{
  "n_experts": 12,
  "experts_per_token": 2,
  "d_expert": 608,
  "d_shared_expert": 0,
  "moe_layers": [0, 1, 2, 3, 4, 5, 6, 7, 8, 9],
  "balance_loss": 0.00377,
  "norm_eps": 1e-05,
  "beta2": 0.95,
  "train_tokens": 427800000
}
Below are experts of layer 4 (counted from 0) of a mixture-of-experts language model. Rows are named down (a neuron's output weights, with its number) and show model dimensions 64-127. Each number is 500 + 40 x the weight over its row's rms, rounded and kept within 0 to 999. Numbers have three digits each.
Before each expert's rows: "raises" lists some tokens whose logits its average output raises strongly, later layers aside. This comes from a sample of Wikipedia text that the model never trained on.

# expert 4
raises: "mar", "bo", "sl", "sa"
down0:488526499534532525454468496500454524486468548480509473479560422534448462449466487504454463466545450572491555526471562447491526515548430588486462498470578443478507528503498483427509475501467511
down1:485586490532533566542549470493488412465467531419406561453485488524484534505455447475501488472460471478474531528440473478474503535506452557541494506491484492513463561505524510507473525482454531
down2:591527546508534489569529469467510476471515533466550506530368499565487537547472550482510496489508458447536464558463458532528583561487486504533508537447491478487457587508528492522482475471472506
down3:554501492523476484507441558471469500574516498549469433445485470525523534495471454503531507550550538455515492539425512492516438581452547493524543497504536501481508491532486468524465405485441550
down4:431544529522494533521550500532446481458461534491537490473487491442439490563498511505470493575440471425500502425479496438480524552456510465484456397464487501545479481546592500494529517530480539
down5:524502469468518515531408480511584511463502484500519529533452521564552522515517494411520552524500526450494468486448495554517529474462488461517566563550494510508552435473449464563490460528449523
down6:453441427489482547541468549494575458467498459482566506503540487546560502426534525527519460471517587463499498382493509453530503436460530529504471409488520526519453505545501461519494494455487536
down7:491474510408504535484475524459528459461427449491441553572490523458601473473429503535491527502480467469497496508415572473520513464450477498497496497535457556514496445429442469501522472554492464
down8:580501479464419435491581519480438432502572522451524449517505475471494512535569542489541494555470422431516497487563537468476449610522503492514490412509511488494509532522562516472446477454453488
down9:507499415450487475537468455543558541483551510483523501469496458437515510551521533480526550524432495526478481588542544501473523483486463458554539565522506463528489539470501438536531557597496509
down10:526478530512577532547521521508561486485544532485529491536523523449485461418501550553462507468502470476496478508451510432450482531529511514447449452514420483514550570489557479531499411535530502
down11:565505525494545557548458448491521478472526446536443439514517484555415500543458475485492556448555498514507520431501493490492493520457478466515529528571452553463483437581500412488432459515442518
down12:560522493542552567494528524540540556577458584507528499501512546487494492495548419505479413528525507489485478548491509476482455458508521504510508473498492463485472414558508546488514515576490468
down13:529501557482564495467438505570506495489429488494500478497413485470501475574515469451388541474499482456500537473559454467537513470505517546472543555495570490422462547407597483481561586490493535
down14:532462506471535537555500480510483454568446433462556504456557479524469552426485559451488502486521494603569571438505506443513458569502611494550520548451492548437484549452571484481506503483497552
down15:407544514533533469519479487512508501526510488535495543534513424516470469497502586491555460472517537549525519436507518550523512436518579522459549452430496526549429479590497480521505458535440472
down16:514536506392487583552514511525433458520516502503498450459479520518614479485457445500511493518467475489559536489517480545497465430509553547491514478490481517497447502492510435545502485529529473
down17:533449384504550594555536527472497514524414545514502527496574553469484457466493491550559514572468477477489471454525505473486540547536437560397508470547485524492520487494514492509468533462442485
down18:536495480487454514496516511523470499446465472573461534505499522459548497518525593509473554466520548460494516501539432493428441545486599524451536473556471493451461538398495603429482453510543501
down19:489473510483479520497592486512476503501432545514557572444480501436471514535541545563510406513537600511511586476450522507515495519439536488500486505453525443451514500447482472535537520440514494
down20:420506507408445499465521466464500479515497431463478514418499560471509538498474509478428516467482462523508525519440450520496537519434473480493512513504504445491454501538476517461442445492500553
down21:508556476530540523531516500512541480553505488514412500537466491562445458463487547440526459496501497567440534467471444482480588452528481538530484505474525558501469503531568510505520527501500481
down22:564513519517433480476454561559501493482563509535509525563534504440548499516529545446460535551490480490541500500495518520515479470501481567440534460466565534493584515442454477574427516496474539
down23:515510572525525470518522453560488547469534466443491536560548524568485528497484423480515515453478553477509519534436517511571502534499462503528494488496506481446491460538530480459475460463505491
down24:527457473495493505512551488515464490480412468473571515513523449488564473550487461505434470501530490486493519505511484494453506522511482582538505497439491602491542464577487482453558541527454506
down25:509529525470533431473508456497485495528462507508539552540514477458483439424546471480405468497447495483561514524495507495514474493515492512497385538465508524509522460511472576571481440444500517
down26:519443422528540490519481470460509511461495463444479502484505506495531490449470540515509504509469469501482478468519532454471505514536541488506465530569522486509534493581488452475538493483483497
down27:450575524454510474445437404457489512516503512500493530466505478566481497464538557461496501497420516448491483509556505552502520431462526499536499501493494484482478487352593506538566506510511552
down28:474575489450507514480523479534491411574504514523496536473495501475464546488525447429582545515545490468482537537554514476485477509585454493437464447476536442548525442502543544428517531513459505
down29:489552452480522442470475531505511537526467511482447523565491534486602554540524491531525514478538503581536468484499526523554547550497478523510482522535601504489491496519586488442472508573412505
down30:500489363568451531566447490506481497535504493422492489527515540509502466509533499461495418539493501545475537505477486523457519495489505537486430535490484515460518511466459539549554445505479533
down31:562516442495428619491539503469491461575527469518509492419366462369544485535557558514542515459580477499502442471495494521489489499499489495509526475533516607486491564573457514536425521498530538
down32:406495479508565522546555517524475523578493495488458467510471538450532514491565547509446499504489501557457461461424472604457526468490446540457442509564482511514496463534514470455471554493471469
down33:507572488527549534584528504573509453570452569512549453465476452473545484487548506484495522456579544478416516491473481490462545530529534567470433499552506481575528498527536459465561460473432455
down34:482511462487468484414480481551527485480493504471471549493471500514480457459404460532554524489521486513458446517562517516479522503419446463452505449564495476399500534484489496563571494543473451
down35:458424576502501524564416537469494570480495505510508519536515548516484509474552534451450505532537461532479560506562554514424517452457459499393535491525429493488508510483462422480454469504481519
down36:492503455509472518498499479497504529456492493524485466546482414466567510536434463461551439626467414432549444521506456474516505539486438507551474422511452434506459537483442464478522510473499546
down37:551497522443539472435494552505498490509469457438478518494539615389480476481518522457503505474558496493478548526455455414480479525437508545479500519403492448510467392590490472619481476526490486
down38:448507531439475423450527440484498479489554483540502517447488506389491506422454527418498471548566499424546507501492448531542424578536556483481496538479451492545543504524495525567521447492533496
down39:459444393431499544405452469526527512471520460491430447470485537475560508453501517525458506512443505589510509496452436510541413451515566470505488497528503501566493456454498558581561427507489487
down40:506495475523523474537528546470515582457405420488490513481566536457537464503542473551556480537436556513497458501529522531472603572487510538440438453501478466524579468551582478407465510470517497
down41:529521547527530507446522515547496543455512579490511531477486428469584525534435551534414468519415522511490468558511499481496451543487491501469500486519516529501517537445537508533479515482519504
down42:491503478440481599480537573482509531497484525444540562530533451457556521500510498484496509446455507536521530486468493506557490469484607507451517493563489482509364498501532493493496504567548530
down43:551512542480447500494512529522504466508442541443454484551504466429479527530456522422471540539544468489486507407534544481446474557498474545490555476518434489557574516571579534485470455538477617
down44:456556478529526509519499502458499454520439507468486532551441525507514494515477510546444520499500497539502462481544555460496550492549473551492580479625546467517492515495456471462508553528498478
down45:484502469546526487523461556459470483501512501516530479486555462469592532524451510484469457533556498422513512462451488511455454495533511481462513497481458455560508476439536516516485495511476482
down46:440582519422510521549503522472429546479521533532505495450480465463476576534526521516479464478557484499556485544539443441475507555513519432490454489492498484493488459465466413457507460449456576
down47:547553594472443438455541519518486508484509525519554526481499453543538457550472530529437473515533510508549454518517498471476527450531511469559520524469539519527472485484474536506457569468488572
down48:516435474506467504512538483456392496563538509476452533481471576477554430467427582544470492521529453537499437485585526492491480450464530463506505512529533481555523491491561578555554504473470465

# expert 8
raises: "'", ",", "–", "-", "—"
down0:459531500455534505568474501529506548453581467548432565427555465477526424473511446528523544510529508483500518477551518510503467574504513414483533512500487529520489511500466567547538506501500523
down1:560507500461489447444547526415445586548518542496500515444449526500514534496498471486545499402472503548521519532480466549537456461498481521425511540477498446472483514494486495649545521572465507
down2:449471493534495483552516492495520449449510532510445457568486598477479472544508449544489498476501531535454484499473533496471519489482486584536527493449480567467512526440427517504566543474468471
down3:559497514521547508495447527486529511436490494445590485480526420454520523432569458560481509473477507535550438514482430440483460511508515577517529505488460532458534526493460496462516451534517460
down4:485433479545501525478435488575478493500525485521525545435455513500520446385511434565477432523442485458507485486463525533437526482474473460496516522425423478549539479516454483491494552500494547
down5:450491477586445528490499445504538471498488450480456516495501445506472491470512480521468485506434470549421492507472538477477499451504504477511511462557499470494523463516517567483582472428533501
down6:573489485415556413583438485508529551537446486451434528529518497545520533471510589478443554508494447539498602449498503459561511546434551473459499439504515515551528538509477485578499505524535504
down7:560516486414493495534488422491503433455492423507476481421472458487458477501537496517489442618580483486497506492511540521577434541531479484493521411497489504540595531481496514485523512589471514
down8:546527410488544449478508415434473562484475553531524505532496505552502529429466481514423435463510549480621511481560519527446507552505548467454490538469408449582535516455549606535472418562491483
down9:404519548460455477435552476493445475547549466532493476563546556425436473476489528490527494570600527515487466418516547463542497455414463474543442500552503479496537507520492544511504552509488472
down10:494475490463544486467485482496495449450507520497520490549503474481479528453529532489533409526462536509513482537503489457461577444509534444505446506490448496501527509554487518471544469564536560
down11:427460452548427452462564474459488453522455532422486508418526513469503455433475503508593412546471554518526498499516471480504529486536566439556521442463537442481449475481446552568518525543547575
down12:485504457479482450495502549541471526444495521489533507496480528451521508476428513523526499473484416519495499485461493502563530357505489496483569508479561464475479527488505461460533499507478527
down13:420478472451428522466546449513469576528521515522514515483504439549503501632530459498492535529496485447420488485547530572524526505489512499499519507483567464524453496474510509543498452483526523
down14:563449475440495550508512468490481458411488541484449557514485495564433501493481536493528563488516546505539474514511516514499464451497512523502487509523518514577452518489464443504472567478435426
down15:426466411506453542480462512557511499506542533528510454571548406492494511522512527452485519501496514483548512467454504487606478510508537491474481520468468487571496468523484555551492482484456488
down16:501527446582518514504490485529539476527472500470607435448443480524509419483462495596502493460515520458511537509559545495437507489474473517521575525426489461524432503521459537497464516391518406
down17:502395578517525568473503551550478540550538538504473445419482534445476527469465534466554425501505496421459539433575501498509532516450437504502538478466487361506498563593486500495495507549506477
down18:516509497467492496491489522490501488504422500436532495501494521504494496510450504528479484542467481493576487485440478443525570558539472495553496526479495494512502535434452530474449544512502543
down19:526577514448546499416487428482539445472502564509582510452477493451410543456481462550487462510444500531419484488531560522433489503498476536531431486480532476538477451488569450457473497493519450
down20:510478515469516580359540480523487561455516473488483455491564414388483464517492555454510505451501475446445479522437460490508583507496501509518466514534505471441531483444535559519556517497528509
down21:552568483566456500503557501464516503464484517448502525515525524520407484506544517486486473486531499453513480516507497547543550431457465547481485411523511483507487459468508502503414557457481499
down22:502519545425478434520489459493553459539516517531510495488570514469525453460524513479469523380513578579494464549461437547478453474514469511506425431475485471515509463446505548502515411437495527
down23:521524471471492528449491465492578486438463554546428563465455468495497491544507582565426506557512523497515499580460553500435473449530474491464500504517484498479452546515501433490427483468581478
down24:509515452535518467501530499415511456474545455494498504464499476522546490431544467469565470444488460514429508497447454486507562419593534465521509573502502471439523444496483455484547468535500475
down25:508502468490538512536477539465466490525505511498511455488417426414556527484557514518484490544574431495537474460477486456524490375497518545508530502560460570511509467459517489481520490432520507
down26:496505477485564463521540461562521526462452463537545527479527493464508490522492550462535540554542450501389593521533453483470481536451453527483494519548563476417531532493514523562444491467538504
down27:434579532531516480503448536498384445485530534473481448419459512489506503482514466520486465572482500561485538447504577507471483520554488483528557570512492570490523581507505496490509559520554476
down28:521526552535510557575485504508487508476474518430482505498560432555536449429493557474459478476499477480518512482493501558501478488506444590464583556512490517528505486513570464394478543538503461
down29:507452476530517498528545557557504508455442475514534457519515488517542568507462475446480519414515500532488504424565511471505540474475465552460512508485491469532455445537515501509520448447523453
down30:484513524481516508452607394402473501487536437487449552551522536515505554508505536558488536428452508551498487468596553549577477509440464510516613555533554490555476502568515502498519485516473518
down31:482535545484509469454472499525466494506503479519452522474532481477521598497442467504557502481500554513509493570544451515452426503519482454548524537556597511557488498571561539470494489479448455
down32:547470358528463513509449475499563505508472508553498474507522463530550522536524480602538502423479562559462445535566491486469547535543528506475472545577525552496509467496440519441462480541501479
down33:412419451525482439467523483500564524497556478504491439494485512551502470484486484528490602474518538450609504513396474487482495538460453482469530482441476510539437554492496485519505514466484505
down34:467493496477536496536570503511479496499495576487483490519530487517480468515460497525533547510509421531513513468494554479505501511570559487466484534451538533427537477548483510438448561523465398
down35:529552516473533475514502506517499497527543462544489541443488544512469530464532554530542479497476563506428451478453517539543509482477451554477436536532471455517444546500481480544486545534515505
down36:437551554494520423531512513473428441471462461457541545546538446523497496526505445364487446516481460540494540510522401402517508532454528470469511507561490407458524474593498521516479519494473530
down37:485468500528492450430506509514542504511460462496521546449444504528529533481492584463399501495507497513474469539497497564500518488534526609445480536486521524502523434509527501526496525479434473
down38:487553539505525498491457447546457505466510494488472485480484489532498500414425485516461511460477435468487560580508530554444487516547507531463468495429447579510523558585508477495521461492536435
down39:477497514503560532547521503477500547504485489520442491516532518412556452515432412537508501564552555519532561394558556484550552517516607548448521539488463487479516512528515446551513500479514560
down40:447525481500511458481523537482520444537502526519458443429540545526512510523476500513494557463507592515477558488419551528517531531566513470522554450512565594542453557494495510497545486461541499
down41:547471439460444547467523494492502514539549432460558399508499556581535491629495507511442488445511456526486472485508494436560456450403493514547594482537458445595510494483485461531497504525532589
down42:459558525547564454528439574469517548465534511526454488527475407452492479502479510554496528481504463499482494476511480519458514512494466464513493476494530472480486533466495576479521582523463490
down43:504492526415499486539502427498511487468502573507414551533488531473577414520559520496427538480523453453558477550539473485496537496444438470474419520449490526434486458525493460502475484498497505
down44:478528492516434505556538489458477538465455505493521535469532382543512567512572388501535433525474482487475486514429430501439547464550503539561471492480469461504454546450436469469472490550507549
down45:445486523482502579526472455516547471542471492515471486482483521474456522498462462509492418476545572490498552545491529531511567478469435560568534486464589469473513498441485535538550544501548494
down46:559451462512511493538544521491600561506563457488436444595507495462446458505431464481496506489530452525553444495498598489540497493494520411506555515484512507538525499559567510523542528494476468
down47:416544523521541541448448549564509457454564473479461477499504457527467539541485481514479515520439541510471501427529563448489554540507530472464556402519492454452442521502486509558606491486506577
down48:483529500554491506458459530483517437519541564517507532455513546489494527483445514498494491496526510472567549496504431476520532583480471505526501502474504492485484475501554515498520483468514481

# expert 7
raises: " Since", " Although", " During", " While", " When", " However"
down0:528468510472475519500461530446512478476443506512561508539526495518514544490527559512509526502542517474534429444454440446490456484514530465535503557444462440558465507510437401527576527512474422
down1:557516534521465465448511514539498555477535476488459515467542425516491533494458533423486520517486575465506513499449538433443542564514521473467455558544480518502431545435534521406584514513537478
down2:483493536487529451479436481481488494534440428502516438508465474476475496450526467451508543507423497505491537478561508526456459544454496516453449532458547532506505524534489490493439462526482503
down3:544544506480466469548489517526525462537514515469508518563439467492540475565542492484484475476539525503445514476528562461516529499429568539532531465476495550443455544570496508435503552456430412
down4:510441506462489530517560585479528515530493552486478490533468535540420500502551512408506476536460445490450496499502486465525498517560542509513507475409483467497503460490501426476473442488540459
down5:476518471592428439500550545530579531474571491437544482536523522503552503471445487481510547486513491518541595541471417557560450521537549480461507472483548517502459514565555497580541452546494476
down6:532503554547456508564457552487529501478521379475550455549440514488527525524480540390566491483524518573549467516496462515464516569463524461445505497481434511515538426549516486524505426500495389
down7:497538511494469511511511539536513533534493521448520553538487505573470509527529486511490585535462503503432454454479493548481432425530472549563471469489451512437595432535507514551510465511434451
down8:492514581464531478477508512499517501484456539532525468459444530448463465424514503475548478471554475532526525472475508437501444498543510486580527471452500440546472487572559591483516479462484432
down9:550482540570565454524477515498559493510500491516500484563505472435508555486463521468522480521453550495510518522511483461525493517447459498505458523477506599580479545499507534430417477516546514
down10:463572533483412532478538492516443581534449487512498474595479474471441582574458498472438470576453493482564507522570519527472481522467514561478517519551463509535488537521469486458419448459487554
down11:474500460511510466432493486507468505542526495502503524460517492539529548528485530497509454554503501495553365477532575503499511521513523514482544484455546487496487555514527449521511565617461486
down12:491524465566447458511509477414497469475483459528461514534409507508474532498498498503542527498476548562474505518411509489468611478488490505535455543511468540433506439500522508471482527529509433
down13:472540502473461489493550498543506543547511446448499476531535489492580539454502459529486551470481618553526401510532437509459454462483494514474456444516438545576499457530537464522540491517443455
down14:493496436547481493542498548514473434484531483488483478553390597535487531445502461533497485407513477494490492540453489458510480484472498524468565499524462487471548472454503513502466501507460487
down15:430571495462432474513514510612455464504460587433462542513456492491548479501525590494427508502472463469473532534590484449452503505516494452528522447470492487482498512524596497498505429478532469
down16:416485460450543523520488477520513529505497459609471503492496515583502472479481536528455502560465477506520408488513448515529494527537447531518528514473445443542474532501505525507500551470449505
down17:489484503546467498468447520508585558495550519486505486476506468557457508526525535531470540451557518472491556443458575474505540497569533489497562558508499488504551517463408500529486523494540519
down18:531503528564459480508504528563474494476440451484514452438523490418542394476524508581605518461498502482414432509539514516503518476537440506421470560468486513412480493496508487501519453477625549
down19:483490485485475523502549460483570504527463495478487483502473482519533457549536460471496485531557505513399476585470526491486496445498427498551483572549470544482524488506497464436433460522474463
down20:510526472514517553520457447471460568464505539496493488492498574454432459516447527473475556515484548475473565519450473549449483484495396523471411515506523455474551527535462512554487518505482508
down21:529561584539613513482518404486507510451504509460511452529519530512522531513543444495521474489532525467536528498506477529535538543631472493479503437468505452472472430509511517471541461389530463
down22:497511449450541508498503519498476561549558472514428508453457511494522539492518521469510508489465473520476498488493500505469569522499481490514436491517514448466553521547533473592510459434579409
down23:511510517564463471497475488549504532520404464483458508475505508502501496524532473514506488505532477494426453491499467486494481491550481474493530463506505509504525569487513491460454491511475532
down24:442435512440438492499516530483425440480453522559483566439434490548489520515480570500472525526469486544509551464474499504504539562488524470454510496465542492520466493523467512495537534540577538
down25:511492496463450458519488470474486520493465574505524510511463540434586444517444523501509514466531502512497509546451522460470476547451468589546485496535502504453598537551498546486514479469497474
down26:494485496458464499560514542503441532495522504595479545461448413433563512479446470452575440513497517455476512540454448506535501531469540496479510494496506473471570543513503484546506578485460526
down27:514440525481531510567538515510508510479534493490510485481496512496465498424484449541487525620525506457453551485496457536482503502412525551564566490502552557530465536592556469549513580486555516
down28:543466452553453537503499408492518491512534460433473508530587518565561551515514427475509551536548533592545533495489518503526457477505494443574494499513510496460523431498484533506507466487502457
down29:561506530468545531528551582498527551501521594472554522505557434495453559496516449509366446494482478508511461549537468486500471524505463518530527488467519460507501473423500509582460538522433492
down30:442479518492508481499530496499532482566515514526491496457432555530538519490447520486484518485427470481485476513431498528470452458509519498553504532502449518491421476478562501492505458470569467
down31:529473582500504479445530494495476540461591474460477483498559496496447551495504451515418529568549478438479539505520459483459466583487495439549505417475477505532570471484500540442479467481554495
down32:515550424511464506466590481524437472476478511553532491499548498551489551502581498518484477507471529509506456481496540546501570487482546529574530484541526496476459512481504486396518496517499532
down33:514536467550477546529490524542558522467533549521526392466591511514503415434438440511507460406497520436492549535483407571528477552549496443451505496463495490518528521468498459470513429523416559
down34:467546475551520469556544495577406504540480484430521453437505562444479404486479486547562511483512493516481522541539474535516519526508450591496540466468500525407577443455515502554563521478518538
down35:435481432497514496462543515420517501472468519503492512468460501465510447499530536554477512481521487442497460528494524438543548438514522471538560542439468487566497427501546508500416512572551463
down36:514547454521487515485489510545465515465520509501532500515517497471512555507393470472482585513543515548418474499492502527498528599462534503463479571460563550546485565548488518575487483457482483
down37:493509541420515505532517491449497509460550509420497611502586462553475483458455566499501488546459567500534490491544482547520511535458525539463431463536501419444502494399536529478549463486514531
down38:558498581466526535487500542542506456457483507461490530562538485480481451394574548477493496499428495506495491542519514499486649467511564539458463531461519481530562478574554475562556537478536519
down39:522493590429487552493518461462489428528559469439509493548531448472448437487497473512511459524492519468593451557507450476492392491534491473508504449513437505527458543374566404444525548492471549
down40:432482510507523480497491605463497514563512416507489502540472487533484529428485478479508474526541448480558492475456460566479523532568478487460481418534498498546465488453567493501513474567525457
down41:434510538418498442507492495527463525470546529431494510473506486445508499526556467521570470527533442572452509531514510498520488502478439449536505492520510490539503471474489493582601504506427480
down42:481510489514410560482515532451447468484533522501507508529535471492503466531506524473490424473492405457452522453453486515571528465593479502512501496590493460491488517422569517462563546457411529
down43:585505472525524505552492547518463518519505574502461428508528494498543457523584451449466552544457514466467518516394451494514533424435575523517520489528489576502467484428484481541460503520517443
down44:470476498494508544510503423499527540527469518448499472551471491486518468524466541514534468548454536535492472510463453485448481518505564528543488555465473451532536536471553551519517505532528543
down45:550478546459520502479506563500474476492471471521522530533515537508435541505467426419487498473470423512533536526483483488492448517462495553493529471438462523485596428443483460460473467562534535
down46:549486445418544509503554560526564473501494452488456500539502470522523477517455494512504507511581496417557489477501488491507473550501471424445465419551535505514497471488537489437566498516488447
down47:484529449441490548524438504578463487457486540552487443531503496484449475516558445443505530475537483541539512506567544513446485501385511433458488455499537435451520457584508528557514523424584500
down48:421558540499479425492564462537387454526502559454521454480452486485516568495462532516494503512485518480515559497516536438493482451511419502503499518499492552496498577532537504494447517494580510

# expert 0
raises: "=", "Ac", "Pri", "For", "Bel", "At"
down0:525503491514524522566505477539491419515490495482526488448579508528538517496445564573510454530494494555434504591489461471422515506494505534493485502494475540550454482521502497484481488460425567
down1:548495539526487554579478557533488543503481463411501499541485498464483495519497388531493485512581494458527488562512474588527564489442514536536537509524505500527587539453493458507522551477542496
down2:476547514482521473481513533575425497449573479403511536485497619490535490473507492540467473566448512507550495510505517509502508524494425523484430447516557517497451443512507530425526512488518559
down3:542468497473465507463443563528501493459519499529459495450479498473512497537446482414449555569629466542542496457422489460572515543521473506452487467450493480489524517462474462519508543482497536
down4:512510575501519456539459443518530458545461494457538483560465474450493521592500489432455447523545440455486500502449489506480530581513414512534471594566534502459506495524522464506459507488529545
down5:464450599580499531457468476470468542494530525522455523519568485456492593453444513495502484587466546472485528566510486464490494522454518520463464524607611453518482482512482486507471511431509496
down6:523510506526499455488480509528605572453528582517546488496426450509469543526469491524489515528509453482538484468432463450513463472506532502541463439476525513563549479435540544499455462531437513
down7:484514477516539507478480543539583512436404493534491475502458476510464535554487513482462444496543574516528479502530424523507535559418530529454523509510494444502531529510482519519461567542466403
down8:486541496468520505420450492504501475487436535521498434550521465416543499536542603477556491479536517508579499463488499497494502427512412452553450471471500606496478487551565506565568515554505492
down9:497533561476428502544537477528518552491465533494467465526522407537508539535510477543459541542472528476521590448446547487526528437494518488521516483419503462520457472512530427491523547510475499
down10:518548515531516404465359536512468497422539481560545541535503535604505510498554491509447493486481484479527520497525455444507526457491529494431498477532530495510479548414506520506508471461472440
down11:419502526548609476525473477469478479538548484515457546502469474427448473480369483512435488522491529438542457455525447516466585584463547593507470500408483463517504443450408501541528523528564594
down12:512585483478502535471487549575453511462543549518522457470591466482537481447541511430477547564464485528471450535439478547460505568516535435486568485455537474480524487544440486466463517462486484
down13:531567528447529532528447461501463501506543461493452510455545503432507474508474479496513568518562469536460444501531512455528453484615557539415442528527529497489436494481540481527414473514478542
down14:506455550571522575493497498543546530463461565426449475503507456475499405454498471517529496517506473486496454549537513479536471464540544494484473528510489487514489523488460438516457474546473414
down15:525558464461502511509474465494499439545549475468519518486509504537476530532493534430453511547452554500502561509451556423428551501545491571488547562532545515505458546466500534468581537507462523
down16:542570510527518448515452402555627523523477534525512485448554491528567498477395440475428570496406528485539505567479474493497449574462484494535490425497454542467515511514450448516584532486553459
down17:502484526520536414524464541454587579483469505568550484467544471546505523567546436543500485550520455460530496530464446455490460470469472515538526524447476553513499459481435433462523472444500498
down18:475483562487490479497480604470437563473602470479476510561493564439522453520496470496475495467443530530533502487507487524484504430538536500527506526425498534563483492490540520482520524546576491
down19:485518493475509530524490414523517493517487471466491568566545548535467580501541577525498459505467472545449419580494577569538507464591467497520516467425466526484481461528503479571495561486522457
down20:526570502469538511451465428511476469521516495432465491465507504458420505484603528526420542522453414478468526491501454503548401473484519509518468497531526521528491460525514501514498508500469532
down21:521529521458454482518547492536496381502563542469557475447482528564503528564522525504529457561467475472458499435505513561393394512486534496443492530452470445466503475503535515461460498450499476
down22:505448494475468535511550479520518528534528498401411541440588509531590487445492597540471440509527490525437523501506559530494533434422524500547426441485494458538452492431487501431557507526491503
down23:509478489475487508512487521512474516523513504466464504505549521500513540471475514484494450521478540544492447475460499432548530540543479507447550511519462465453540545621457518554496509422483480
down24:537504455522396488421500529444476495482449537498515535549568483492490488463523492438510541554525481553501546525473477458498540514469520531541492553474518495528566489487476509444559569451535471
down25:449551415515481403474495515448502504449538515529501539489494508489394533485475522536494487457553493498496504487498498478437509509497540413421523472525511475475524489475530459540543478453472422
down26:463482516455492557484513468535581517498479519514559496550509540506499453456567449395510460534464526521428473477571525473497488518496450445519544527551527555515489484535518466540484462481476571
down27:531510528454540504447540453485509468556509488463458469526500461453453430449518534551425475534462536477501535495512500492465484485496531442511476566458459451534437471449479494515509459533509513
down28:583435504551489454459449545538494532537517510578532514463479501540496493456497500519533497454478549467521489567493536550442446471463471476465501482499547431471545459573571475527509473511576502
down29:476477478503554507513471549549421483534504434512561583511458514516471527444478514481481553537490397499536525445422538499472512563454496558523392441479481487485493454489489463506507494533548491
down30:549574498555447448509481507503499413540547520477575473483489537455506506471524547519511485451513589484426497495513434530454471482359557488448430535561467443503496504544479501487481525555501520
down31:552496533593473520506437489535566513511467521455545568466505485460505493479490435563429496541503485444485455483471507520483527489485511472488528450501490449505547609528545464571426551531558538
down32:490510485494515543486513488467521413488447520547499421519471488415455583478606517530480475558529495525442483506489449530522511556484553518553496503420491489500543436484478492540508470521519546
down33:497492503459492527516451494506481512548478469485538474424476457441561469523468461467498499444510495571481535504504444506482432595497473537533484499505466515532512549425494486488565542464485462
down34:535496421480506526472456563491462488498526525462507468511546568524472571442566480527528553488469507454522511539435462574539503460468495460585475466500520521586510515462507449550467424493531446
down35:479592515502503524477436496539518478467535481466519448513476489504469526449510563582505480541571477521519443436517573520509490485556484469573515450580407523472514454553454504427516525472486530
down36:544459476529471502485473507453464483556543482512505538490530485505489531476516507560482492475541571491444526489570459540518487451507569451585533489563533533516510533552464434480483450452504467
down37:531486495507485516493480521534415497485530518512564426510428535522452464473503534521522508531499420504522478472460507477498452490512491497483460513519477539457502568442468527496560582532542433
down38:526479502445432484518451518489476454473521451494491459508537564491445479464473455470502533510517450464482523428459508479593501441502572471527503400547474498557476521511507516481495553504596497
down39:462530484511537533478558443541451464430477503500459492520537480517513471548572509538428492516560556534513552444566555486570533523507503516498500591500479467522534518493403539558536524527503478
down40:458492458445420508475556525434514500514509501490557472435495526486520554542524520493545531498471567531508501375508562497528488545485546600552557447525524548499482522541494465506531511488445520
down41:533399459460509542493487501521595467563520476500512518484447559416487506449434497474459535521447511610499495488535452481457443500476451517469465503496484533517537519550518483454462477517447510
down42:463436576496563503522579460506501562482521504473422545496535491496492503449484568492511471532500560514603521459497527557530506474543548474576504586500612523532463491522507490413462553503555526
down43:492501527509485476472450519508573545464554560495559519607523501508450447509520556521478428468551464541528552497450427483510505516523497492569446514456444489552448534512479460477515485500480523
down44:469489538566454564420516493482460574472413506489471485404495483514508509535529524469480501506543473497531449529527455548465441507438477555442504534463537535497414440433506443473494473442542424
down45:505522426487483525457530546482520519454560503558529463537574476474501486496516474515476524552583460604480448406514510530539558463601408465521530507493521562526565426505525512484484450447439501
down46:496504456496596524574490576517512430460508490438509505517489554482455408496393497476492469506450386507445546440484499542538515482499519519520485502570426478433431484455520517463540420485457500
down47:505523521472504518469459505427513485475505469465530545484574426422512549490457514459489510481495493570480500514571563473435512582512415535512593539484467482520534468482490448500543549488481493
down48:448489518585503529562501541522499465562508464560494473499528527490515494513507526511467553523506465569573440502530546515551568500462519472592589455527501527495511436517512435516488481518568496